Weights of a small mixture-of-experts language model, trained from scratch on English Wikipedia.
Size: 13 layers, vocabulary 1341.
Experts: 32 GeGLU neurons an expert, 2 picks a token, a softmax router, a shared expert of 64 neurons.
Training: a variant of SOAP for the experts, 730M tokens, 5572 steps.
Below are experts of layer 5 (counted from 0) of a mixture-of-experts language model. Rows are named router (the router's row for the expert) and show model dimensions 0-63. Each number is 128 + 32 x the weight over its row's rms, rounded and kept within 0 to 255. Numbers have three digits each.
Before each expert's rows: "comes after" lists some tokens at least twice as common just before its tokens as in all text; "gets" lists some tokens that make up at least twice as much of what it gets as of all text. This comes from a sample of Wikipedia text that the model never trained on. Tokens count by the router's weight.

# expert 63
comes after: "–", "T", ". ", "O", "F", "| "
gets: "A ", "C ", "1 ", "S ", "L ", "I "
router:084108140106106100138161089074147121100089103082125156149076164140101147108049106085093135120101119141131120096100183101159098151098183120153110124175158118163131171104073177163118143121160121

# expert 62
comes after: "0", "1", "6", "4", "2", "5"
gets: ", ", "–", "in ", "In ", "that ", "December "
router:173145068121116082106133103137141152107107158120075141117097137139162150116153176117143158076124131074101166149138106165159170101083113174128094125090154105192135120100124105116149134180080132

# expert 11
comes after: "| ", "- ", ": ", "the ", ", ", "of "
gets: "T", "M", "H", "C", "L", "V"
router:118124175176192074172107162102128151149091060146153104127119046110149151153148172078122138118140146141167117073132122042140126144164143134145082184077183016151141151103119140124136124100165113

# expert 0
comes after: "| ", ",", ".", "; ", "–", "("
gets: "5", "6", "7", "4", "8", "3"
router:159138137170116115112138108164146141092116172147166054143083155131119143158126115060109079132095116146159145155112193080083178173162111140135092195187127056089145122161120113176098163105134174

# expert 24
comes after: ".", "|", "==", "s", "===", "es"
gets: ". ", "\n\n", "o", "\n", ".", "). "
router:137099182160128130083143154156137140099085127146126149095167054122061091131147231169111083159165151173170172142151095110139117095143098158131151117149101114151129114118127139166140133134099107

# expert 26
comes after: "is ", "ed ", "He ", "It ", ", ", "he "
gets: "was ", "a ", "is ", "as ", "from ", "were "
router:174128144094128147117133137111066132135154160130107182066125164094157093104090121143138166046095114156134122161115137135116134078169176062146117140096162126125131095126163085080085145151087114

# expert 16
comes after: "1", "0", "2", "3", "6", "4"
gets: "-", "–", "st", "/", ".", ","
router:150113103142141110140137171153119128105110163093123129157154099133050177100138209084112149144160096086108099115159133083205111181104157161150097116125108139138104155178098047179146105133158158

# expert 4
comes after: "I", ". ", "M", "A", "(", "N"
gets: "I", "O", "A", "one ", "re", "I "
router:059118160077100100105099134120090136177100169136104120146059189112145151121142088129159100102122111115138147122126182157108109161124160186124053076129104116120119122087094131115136151138150081

# expert 1
comes after: "of ", "in ", ". ", "to ", "for ", "on "
gets: "the ", "f", "The ", "F", "a ", "their "
router:147170159119132072156120156109120105238181109109123161154082136174063136148134137167114070187164136076150110145095147146097117162119118117147139174158173142115169120127164133141137140158117157

# expert 22
comes after: "C", "N", "A", "I", "G", "E"
gets: "B", "A", "S", "P", "E", "D"
router:097179110161110106078162177095098113106081095149142110155087166120143179121116099125112077161172163122157124069149137097135086152128105151116102103125096081167151108130100138105127177157143087

# expert 13
comes after: "g", "Rep", "G", "st", "P", "c"
gets: "ain", "res", "in", "ep", "ion", "end"
router:098160145131132209105125183145150089140133167146089119143119180116113154146111085188131108130164154119122126138134107138143206166057083120127105142128123124078145101106126114121130159132193130

# expert 59
comes after: "p", "P", "l", "L", "t", "op"
gets: "is", "ir", "ear", "wor", "ou", "ul"
router:094100129056112180086132151116136115184138160155136152154108079119095120108108096131152099114142115128080123084113139081152171123142091092086117120141102092160139169162106156181120167142111118

# expert 37
comes after: "\n", "\n\n", ".", "|", "=", ")"
gets: "\n\n", "- ", "| ", "==", "\n", "= "
router:154160170183181146104142143114129115133087167107124115098140145122155048107124152084134174072115148128170143146158128152177152128176120153145192138087080098076128149070143096108105169176089066

# expert 33
comes after: "T", "K", "t", "as", "uc", "ak"
gets: "k", "as", "ak", "es", "ad", "c"
router:130177133138081133166143147180137122136156069137199185117153152097125081148116146112134099133135092167067141127144163133138091078144081066154114171106146122079114100133156162064145135156092117

# expert 28
comes after: "ed ", "s ", "es ", "ation ", "e ", "tion "
gets: "of ", "in ", "on ", "for ", "by ", "In "
router:165170088118141104106152123082117107177101099146147056046075108105181141131116105108138153115104116090146159081137071133077159087058146142147129105078102142184155085131114094123127129144138152

# expert 45
comes after: "|", ")", "==", ".", " ", "==="
gets: "\n", "|", ")", "==", "===", "\n\n"
router:176141162110120155081158082123133116194119092131151110122163084076077100089131130074060090149180144095143130143129153130115201086157117159134109152171119112140141152118142084137159139116102127

# expert 35
comes after: "R", "G", "g", "gr", "B", "b"
gets: "and", "ill", "ass", "att", "st", "ad"
router:124179087146121172129084117111104107090150122140139095085133160104134149176089078127103153133161159127145142112109131110196160134112104150143183170061145168155125057121061156081153107099150119

# expert 56
comes after: "F", "f", "W", "fl", "re", "e"
gets: "i", "u", "or", "igh", "e", "fi"
router:116143108127132118143048122136137161099113145129068152175134133143075129119138094160045082073125133148171130085115108120127102138149136108152121143132144159104152195117143177137111140169157095

# expert 9
comes after: "\n", ")", "\n  ", "|", "\n\n", "="
gets: "- ", "\n", "– ", "\n  ", "for ", "as "
router:152140154116162166132167139138086143098080165154115085078187148124196113127149145100131146110059166147116092173132098136182211138100189124125149099126113156179107172068096066147160115126122105

# expert 52
comes after: "\n", " ", ") ", "0 ", "1 ", "2 "
gets: "| ", "; ", "from ", "between "
router:165124136095129160130124099101139128168091148139050061076100125095073127103144103163116161051176105096102112143142091152089153128125182158155104150071142108150156144161145100098121096110175114

# expert 34
comes after: "| ", "$", "_", "*", "year", "}"
gets: " ", "-", "ex", "c", ") ", "$"
router:075131147147174171107126122098146107186128145143117098168135130165119133141138137121149136154073143152169149175114177140083126101104194147136085093139110151146143165173095106157136107116134117

# expert 38
comes after: "the ", "| ", ", ", "of ", ": ", "- "
gets: "C", "U", "Ch", "O", "Ar", "Mar"
router:124145160135130095167152153133118137130081183104124076104152062118179125073148130077127111123112129148106116143128143089094111130132166162139161183147130072112184181131154146172134156101157137

# expert 5
comes after: ", ", "s ", "er ", "es ", " ", "e "
gets: "(", "and ", "with ", "or ", "to ", "of "
router:176144115142149134104113124164140095129141085147121103087084164083188155091069111118153179150127114166112110135155090170113176118161168084121139161103120118159116164141107103146129099085165154

# expert 41
comes after: "R", "M", "B", "K", "L", "J"
gets: "r", "ab", "av", "ov", "ap", "ob"
router:128139167131156156169149156091132111109156139175155173150170126119148151123167076091104119114163146153165104131091095142103073129095119158126177126074127134108131095135141113142140098150134157

# expert 40
comes after: "the ", "| ", ", ", "of ", "in ", "South "
gets: "R", "W", "D", "J", "H", "F"
router:118180129169135120162084189168154148149127137131146156122095072166160161119158204099136136150114137144130153106138064141128101165089154156124080219171137097165147072109111155115112118072164155

# expert 36
comes after: ", ", "It ", "it ", "s ", "ere ", "es "
gets: "was ", "is ", "were ", "and ", "are ", "be "
router:145148164159069167090118092151084144104145166128092182065098140111129133103122110109125169104091133197120115132160107143070156070142181079141136165093077069125132155102127089122142119162100171

# expert 48
comes after: "S", "s", "E", "U", "K", "P"
gets: "S", "up", "p", "sup", "h", "ir"
router:098167160123106203192160144158162136092140160128154154155154177127073087131183080099133111106107141078082127153172126148070093153144096105060139120143125109130142122101094154101188167151171114

# expert 31
comes after: "h", "H", "aug", "sh", "os", "y"
gets: "h", "b", "il", "sh", "am", "im"
router:168158118117076145110157082172163088164167175169168112177162148168097104120152150150152155122140147135149108168164098104077090105101162134119126097169138103144136091109077144146161090142121100

# expert 60
comes after: "3", "4", "5", "8", "6", "9"
gets: "°", "″", "that ", "5 ", "8 ", "′"
router:153141161138091149156096098133147132099083104108092136145072085108158091077127107141144109151103166168122109172129152100153128141162104111129151149149119141186152160130130066162129162113085127

# expert 23
comes after: "201", "| ", "200", "202", "199", "198"
gets: "0", "3", "4", "2", "5", "1"
router:138153139159104111101191142147096133150175143132203158160108131093189125142106111043144099157104110093145168068135142098161177136142110048143091154121081018178127134107092104133152163179117111

# expert 53
comes after: "| ", ". ", "- ", "; ", "the ", ": "
gets: "N", "P", "G", "n", "R", "D"
router:115127148102113099101114168136159124120153119158159123130054111079130125088135145156107164164165125072095174135148083111115099155131158124111063123170143057120139144149085128176097135135093146

# expert 15
comes after: "M", "m", "a", "am", "al", "Is"
gets: "a", "an", "am", "ah", "ra", "ay"
router:156099121132131136161094124159143143118172184159182148124122099142180102137134172116155110173136166162098133125128162101118094130144071175139127080175116141109134112113103159135174108125094073

# expert 25
comes after: "D", "d", "P", "B", "St", "- "
gets: "sp", "ac", "Par", "par", "Sp", "ran"
router:155137154156144191075109163094137123132117116132123160134124141130141123083058115094129135152137160063115081068153127178168072163064100114114066131169145115138147078123150162104152167100133147

# expert 43
comes after: "1", "2", "0", "3", "8", "4"
gets: ".", ". ", ",", "/", "'", "\" "
router:138172088115176142154170122140144106107133090139172149158158146142155176104114137145135052146088117117116138138136190132116102132139107174139104110168146093127150158155053083164174166125112162

# expert 18
comes after: "- ", "the ", "| ", ". ", "\n\n", "=="
gets: "Al", "Con", "Fr", "Un", "Pr", "Col"
router:075141161160135125106123194115137139084156150145156143136087081131134087131110135148120166099133125082110098174123145135079135140119166154129174141084102022150134144069144138155069117087182165

# expert 51
comes after: "s", "e", "a", "es", "y", "er"
gets: ", ", "it", "), ", "200", "\", ", ") "
router:196142120126194142113131163120158126099097102145125062161198147069177128109174153136128118083111115098141101088187151109110178104115133164158076103140194136080145146147120165133128108126151128

# expert 8
comes after: "| ", "f", "k", "th", "d", "m"
gets: "s ", "et", "es ", " ", "et ", "ail"
router:200088069150121169071083095133178112125132144067069127103162090109126184096137107112144116090152100144058127082080145156141139083166144166129150145150184153086152160169135145106130157160164092